Weights of a small mixture-of-experts language model, trained from scratch on English Wikipedia: width 320.
Below are experts of layer 5 (counted from 0) of a mixture-of-experts language model. Rows are named router (the router's row for the expert) and show model dimensions 160-319. Each number is 128 + 24 x the weight over its row's rms, rounded and kept within 0 to 255.
After each expert's rows: a language model's description of what the expert responds to. This comes from a sample of Wikipedia text that the model never trained on.

# expert 5
router [100 139 110 169  94 124 144 114  92 111 117 177 158  98 154 140 155 110 112 100 126 143 135 143 132 124 111 134 106 148 120 132 107 163 155  99 134  99 106 137  90 120 140 142 131  97 146 107 115  75 124 171 155 113 157 136  96 127 106  91 115 155 128 119 122 137 148 101 141 116 136  85 201 127  97 140  92 133 153  96 146 151 138 150 108  97  99 165 111 157 118 127 159 140 125 148 174 151 155 154 158 115  91  97 118  89 161 158 138 126 127 109 102 122 145 132 157 129 128 123 148  80 167 131 144  78 121 118 130 131 122 157 117 116 125 144 157 152  85 144 141 125 155 179  86 131 141 180 123 159 103 139 118 180 156 160 153 149 137 129]
What it handles: Single capital or lowercase letters starting a name or word, often after a quote or hyphen, such as H, M, K in Hassan, Joshi.

# expert 17
router [ 82 116 111 177  93 133 137 119 125 128 108 119 144 134 133 112 173  85 123 180 112 165  91 112 119 114 131 146 115 137 158 109 112 196 135 130 106 149 119 101  67 152 122 140  81 101 142  98  98 124  81 119 160 119 148 127 116 161 122 103 134 129 131 118 111 117 153 132 138 150 120 119 151 110 143 145 124 132 135 142 148 136 121  97 130 126 128 146 113 131  92 127 104  53  99 118 106 160 154 139 125 108 145 115 137  87 126 179 176 120 112 136 101 105 105 134 139 147 186 117 105  99 155 149 147 128 127 117 159 115 112 150 121 137 150 121 173 159 139 126 168 120 124  96  82 127 113 159 104 137  76 119  71 145 150 149 106 149 143 108]
What it handles: Opening pieces of content words and coordinate digits, such as p, con, Pr, fl, relig, complet, plus table cell separators.

# expert 28
router [142 144 153 150  38 153 116 114  89 134 119 115 142 112  98  66 122 125 118 125  95 137 157 108 101 170 131 119 115 165 143 156 116  92  66  78  83 132 113 104 117 152 115  95 112 126 162 121 103  92 112 115 165 120 115 129 140 145 135 122 123 112 113 114 145 117 137  93 128 115 131 101 123 129 170 133  90 142 100  95 115 120  94 106 110 172  81 175 124 167  98 163 150 125 129 139 128 102 135 147 170 119 161 107 114 124 164 121 180 103 141 150 127 162 114 105 133 145 141  93 163 124 130 155 116  98 125 108 106 130 128 132 107 158 151 122 155 144 142 107 119 142 123 114 131 135  93 155 105 111  72 134 140 129 106 117 143 119 157 123]
What it handles: Prepositions and adjectives before noun phrases, and -ing or -ed verb endings: with, through, new, after, tumbling, arresting.

# expert 26
router [127 124 125 157 119 156 142 112 113  94 105 121 145 130 125 120 111 153 116 150 132 129 105 125 118 151 116 118 124 123 133 146 121 144 138  96 178 131 126 173  99 105 158 114 118 147 145 100 121 149 114 122 167 115 135 127 116 111 108 145 104 143  84 141 126 135 109 127 145  90 184 118 197  95 142 131 135 145 132  95 141 143 152 144 184  81 129  95 164 165 133  87 162 148 111 179 157  91 149 133 157 144  96 156 122 118 130 137 136 133 144 133 107 124 147 120 139 104 106 117 151 106 160 105 117  93 128 108 102 121 123 146 128 139 143 182 136 174  48 148 111  93 123 103 124 132  81 121 114 117 130 151 159 151 147 141 145 140 149 140]
What it handles: Middle vowel-consonant pieces inside foreign names and words, such as ul, ov, ah, ik in Klagenfurt, Pilipinas, Nádasdy.

# expert 29
router [104 106 122 175 132 134 119  93 106 120 101 159 128  80 119  59 137  94 113 101 135 149 124 119  97 172 106 146 139 110 140 163 132 146 136  75  65 160 111 112 123 169 128 132 130 160 160 115  91 115 109 143 141 136 154 141 133 158 132  96 100 129 137 142 184 137 145 143 116 108 147  92 189 131 161 143 144 100 108 129 121 136 109 116 105 148 125 111 129 165 153 178 167  71 131 152 129 118 159 154 146 141 138 120 101 111 120 126 136 123 110 111 111 132 167 138 108 147 125 145 147 108  82 136 120 115 115 141 116 121  98 142 114 136 149 125 139 164 132 126 150 101 101 113 110 131 111 153 124 128  64 131  89 127 107 103 125 138 148 137]
What it handles: Determiners like The, his, their, this, plus word pieces finishing names after The, such as Infamous, Hundred.

# expert 15
router [ 92 113  91 151 133 172 139 110  81 100  88 143 143 118 132 130 141 116  83 128  69 146 116 120 144 134  92 156 154 156 135 157 140 153 161 130 145 130 116 101  77 123 134 119 147 142 145 111 111 145 125 139 102 142 146 145  84 153 115 149 115 154 109 126 144 145 131 163 100 140 132 112 164  98 131 122 104 152 144 128 157 153 103 127 138 120  84 135 117 115 127 120 107 139 119 130 150 127 143 176 164 126 105  90 100  81 149 156 119 169  84 128  79 129 143  98 177 129 126 106 173 100 148 171 164 103 135 136 158 142 124 143 125 133 141 108 135 164 111 133 137  84 161 111  97 157 112 139 106 157 113 147 108 175 146 131 144 123 126 164]
What it handles: Single capital or lowercase letters that begin a split word after a space or parenthesis, like D-yck, U-VM, S-ix, d-iphtheria.

# expert 0
router [122  94  87 168  63 200 125 118  90 131 151 159 152 143 109 133 144 117 128 151 120 114 125 125 100 127 126 150 147 131 140 185 131 114 111 102 105 147 142 100 111 113 157 114 116 194 164  89 100  81 104  76 124 169 116 121 135 154 127 113 121  89 109 164 135 186 143 153 104 136 143 152 120 146 157 152 152 113 100 111 104 145 125 107 149 165 135 153 141 157 131 161 130 125 125 158 133 111 144 143 151 115 121 106 126 115 118 123 130 131 135 129  95 157 172 100 133 145 110 152 153 137 120 161  99 128 124  75 152 132 102 150 127 141 123 161 146 162 114 112 141 103 134 134 118 155  60 104 101  92 158 128 126 114 124 146 117 108 146 154]
What it handles: Final pieces completing a word already begun, like Guatem-ala, Schol-astic, disgu-ised, plus nationality adjectives (American, French) and two-digit numbers in tables.

# expert 9
router [120 127 146 122 110 161 121 137  76 136  98 136 147 135 103 121 118 118 113 110 102 143 137 146 110 164  98 149 132  83 129 162 105 146  97 123 136 147 146 142 112 110 145 128  98 191 138 121 129 141 130 102 162 149 136 127 113 140 108 123  96 140  62 149 134 169 105 181 114 100 143 124 108 107 107 130 123 147 136 148 130 176 142 129 167 178 163 133 112 165 124 139 120 108 104 153 128  88 127 155 157 152 141 120 134 125 118 162 110 115  85 154 107 145 136 108 177 150 124 120 136 126 102 145 129 111 115 121 126 108 122 168 148 174 121 135 145 117 114 108 126 142 110 148 135 140  89  94 103 146 134 151 104 155 134 165 112 119  98 144]
What it handles: Commas, periods, the, of, and the later pieces of surnames and place names in prose and tables, like Mal-one, Gard-ner, Horow-itz.

# expert 1
router [ 84 107 139 111 108 102 122 167  91  88 136 120 167 122 115 111 165 124 130 101  93 130 128 115 109 114  95 154  50 165 129 173 138  96 109 128 110 148 121 124 151 127 106 129  95 185 108 119 109 130 118 135 128 131  94 116  68 142 124 114 120 143 112 122 143 105 124 137 123  93 123 116 137 107 169 139 107 141 103 147 122 140 129 128 181 148 174 117 122 140 102 117 141  82 134 146 134 103 161 140 157 169 115 116 135 113 175 186 136  96  86 137 146 135 151 119 186 193 126  96 161 125 148 115 135  95 129 120 135  93 108 149  88 133 127 102 148 153  89 150 139 121 155 125  83 135 131 137 100 134 132 138 144 135 143 167 134 129 127 184]
What it handles: Prepositions, conjunctions and table pipes that follow a name or clause, often in biography openings: from, during, when, (born.

# expert 22
router [ 82 136 139 163 100 142 140 113 131 107  86 143 139 141 132 140 142 139 109 129 128 161 100 110 147 120 117 112 135 159 145 120 109 122 165  98 130 138  98 152  98 144 115 126 138 155 135 112 128 114 108 136 145 142 118 129 102 127  94 124  70 161  98 126 123 139 144 141 112  81 132  95 199 126 128 136  89 188 136 106 123 123 114 117 143 102 102 115 125 160 139 108 155 160  97 172 160 123 168 150 173 132 102 140 135  77 138 149 117 126 149 135 103 119 165 119 127 117 145 120 148  93 209 114 116  73 151 105 132 136 157 142 156 129 149 127 180 150  83 117 117 105 135 127 127 124 132 129 107 185  93 153 117 146 169 149 157 152 143 135]
What it handles: Single capital letters and the next piece of foreign proper names or words: T, P, J, then Guim-ar-ães, N-iz-hny.

# expert 13
router [ 86 159  92 124 123 109 119 116 129 106  92 138 145  95 136 124 109  82 130 102  95 141 125 148 117 120 112 142 132 128 148 171 136 138 168  83 119 164 120 148 126 170 125 113 105 153 143 133 102  76 160 125 171 106 110 121  78 194 136 125 112 138 115 155 110 130 136 112 141 142 113 101 168 110 112 146  90 146  93 141 142 133 145 114 134 161 127 159 127 169 101 180 169 148 115 154 119 135 137 150 175 126 138 150 165  73 101 137 128 113 142 154 102 142 116 138 152 163 145  78 137 114 133 142 174  98 117 109 105 135  88 149 135 128 131 165 149  96 101 152 159  90 109 138 118 159 113 143 122 115 117 150 122 142 182 137 139 137 134 143]
What it handles: Past-tense verbs and prefix fragments right after he or a name, and years beginning sentences: became, made, claimed, named, dis, un.

# expert 8
router [ 85 135 119 150 183 158 131 108  84  81 112 168 143 121 138 123 154 103  89 131 111 150 131 138 135  86 130 116 153 141 172 142 122 174 159 123 108 144 131 138  98 149 146 134 109 145 139  81 117  79 129 112 157 143  88 117  98 128 121 152  90 143 105  91 135 128 116 117 127 144 131 112 162 117  98 126 110 143 129 135 166 156 100 152 159 121 122 166 142 108 165 160 132 154 130 169 128 139 121 171 122  88 113 128 111 111 118 161 118 143 105 140  89 134 137 118 180 150 116 124 159 130 142 114 156 137 110  93 114 120 102 148 122 132 170 134 172 140  90 128 163  95 139 129  99 165 122 161 110 119 123 133 102 176 114 152  87 120 144 126]
What it handles: Opening brackets, quotes and first letters of a word after a space, colon or line start, such as (, ", h in hair.

# expert 23
router [144  86 140 163 128 157 129 139  97 129 130 161 115 130 111 130 169 158 115  99 117 151 143 183 121 134 124 142 131 138 126 148 112 126 114 124 119 137  84 150 113 140 107 136 152 168 152 139 116 102 140  96 170 170 125 115 116 155 109 114 124 119 116 197 147 177 112 138 134 103 112 113  87 114  90 130 121 123  87 143 173 161  82 112 180 152 158 152 159 148 114 166 142  92  92 156 183 108 151 138 115 118 141 107 122 108 106 185 134 137 129 121 116 123 142 114 137 164 133  80  98 124 128 167 164 131 122 130 134 127 148 160 125 119 123 169 140 160 115 109 129 106 125 166 101 127  95  95 109 100 151 148  95 131 124  80 130 136 122 158]
What it handles: Final words of phrases before punctuation, such as year, month, Rome, plus closing parentheses, commas, line breaks and first names like John.

# expert 4
router [145 130 170 109  71 142 129  87 110 160 110 140 116 134 140  93 118 108 119 125 140 112 127 101 125 130 125 138  98 147 119 140 109  95 124 138 121 162  99 118 133 145 119  89 122 153 100 135 113 115 158 149 145  98 137 131 149 141 121  97 120 125 144 131 170  98 128 141  82 121 126 125 219 134 112 144 114 100  80 114 150 133 123 118 123 115 140 138 167 148  92 126 135  88 118 126 175 137 150 131 118 156 139  89  98 134  91 131 155 138 120 157 133 157 157 119  94  90 125 114 131  95 124 177 129 124  60 128  98 102 115 148 107 147 119 148 158 151 140  82 144 144 131 110 151 124 155  98  94 139 105 133 105 164 134 135 117 125 146 124]
What it handles: Word-final suffix pieces and common nouns after articles, completing words like appearance, investigative, advisor, plus part, number, List.

# expert 30
router [ 84 140 150 152  63 150  51 162 152  90 103 100 122 115  99 123  89 128 109  77 104 138 113  91 107 139 113 129 128  78 139 129 118 139 120  89  93 101 106  99 118 120 102  82 107 131  88 118 109 109 112 129 127 136  97 130 100 113 120 136 112 129 106 129 127  94 142 145 132 127 121 108 137 138 161 142  74 159 112  87 132 162 109 106 108 140 153 140 142 166 128 124 153 127 122 147 154 104 169 134 165 142 132 157 103  89 184  96 173 102 131 175 156 169  86 130 161 167 158 120 133 127 139  97 112 123  88 120  99 125 103 130 110 157 167 116 146 127  80 151 138  92 133 108 117 114 120 129 145  74 124 147 138 147 110 104 159 138 138 133]
What it handles: Prepositions, auxiliaries and copulas in running prose, like was, is, has, been, of, as, often right after a verb or pronoun.

# expert 31
router [109 150 142 100 113 154 116 172 107 127  90 117 118 106  82 110 139 120  80  66  99 135 161 104 128 144 138 187  78 139 124 153 159 123  86 122  95 157 130 110 117 136 125 135 108 160 137 110 102 105 129 130 161 129 106 133 102 134 120 161 110 128 130 109 148 137 121 126 119  64 153 117  84 107 149 132 104 158 117 136 124 146 120 122 144 140 137 136 116 136 102 114 132 101 129 140 137 107 149 150 130 152 150 112  98 106 165 176 166 122  95 114 131 162 181 121 171 180 124 114 144  98 156 105  86 114 126 135 104 109 157 172  73 121 124 123 153 122 109 139 174 125 132 159  91 125 132 103  83 167 123 156 126 158 167 134 159 117 149 159]
What it handles: Prepositions and punctuation that link a noun to its object or begin table cells: of, from, at, to, commas, pipes.

# expert 6
router [ 90 135 112 131 120 155 146 157 104 120 156 149 145 155  95 101 154 152 146 111  84 112 133 107 110 156 126 127  97 120 148 157 127 100  94 115 162 192 183 123 125 102 116 144  87 173 144  91 128 113 139 118 176 113 127 100 128  91 148 155 102 125 106 143 154 115 133 139 134  82 145 109 128 109 136 157 121 114 124 129 153 149 135  93 177 141 169 153 121 137 101 150 129  54 123 155 184 122 143 123 139 164 136 122 144 106 156 178 152 135  90 140 112 106 141 145 147 146 107 118 119 108 148 148 140 100 110 111 151 105 134 196 109 138 115 126 146 154  97 152 166 135 131 141 103 122 102  84  98 184 118 137 112 163 139 127 142 148 130 149]
What it handles: Table pipes, list-item dashes after line breaks, and first names or month names starting table cells, like Nicholas, October, John.

# expert 3
router [105 114 128 114  80 162 118 143  77 135 102 137 144 120 158 124 120 128 131  70 100 110 139 123 117  97 124 157 117 119 143 140 147 113  65 101 170 152 164  98 142 109 106  97 136 135 134 109 125 126 149 122 179 159 129  94 125 120 127 138 121 100 116 168 159 180 127 175 126 121 112 123 151 119 158 139 122 131  90 154 146 138 102 105 210 158 175 150 127 124 169 115 164  86 107 140 167 135 150 140 178 152 128 102 178 150 125 147 164 131 143 148 152 130 168 120 137 150  96 111 140  70 122 121  83 126 116 112 149 134 105 141 127 153  93 147 182 152  87 111 159 101 157 116 110 129  64 119  82 158 160 142 134 107 112  95 134 132 123 137]
What it handles: Colons after field labels in infobox-style lists (Captain:, Proportion:), plus coordinate symbols (°N, °W), closing parentheses and taxonomy labels like Genus, Species.

# expert 20
router [ 67 132 134 101 145 144 128 120 143 138 120 132 138 140 119 109 139 106 123 139 113 141 126  76 109 155  90 117 116 131 147 145  92 120 109 128 119 194 197 129 157 125 145 125 107 173 175 101  92 117 103 127 153 172 146 155 137 118 157 134 137 118  88  99 119 146 130 170 112  98 170 108 149 105 164 153 111 124 117 119 132 127 111  98 164 128 179 128 117 154 117 130 146  83 133 111 131 113 163 154 153 122 112  97 127 153 160 153 130  91 130 130 125 119 148 132 140 135 133 149 158 124 146 159 113  98 111 140 155  93  76 143 127 118 136 131 165 130 105 118 137 101 103 129 132 172 102 142 113 154 119 159 125 164 111 153 101 151 125 115]
What it handles: Articles and determiners starting noun phrases, such as the, a, his, plus pipe, dash and colon separators in tables and lists.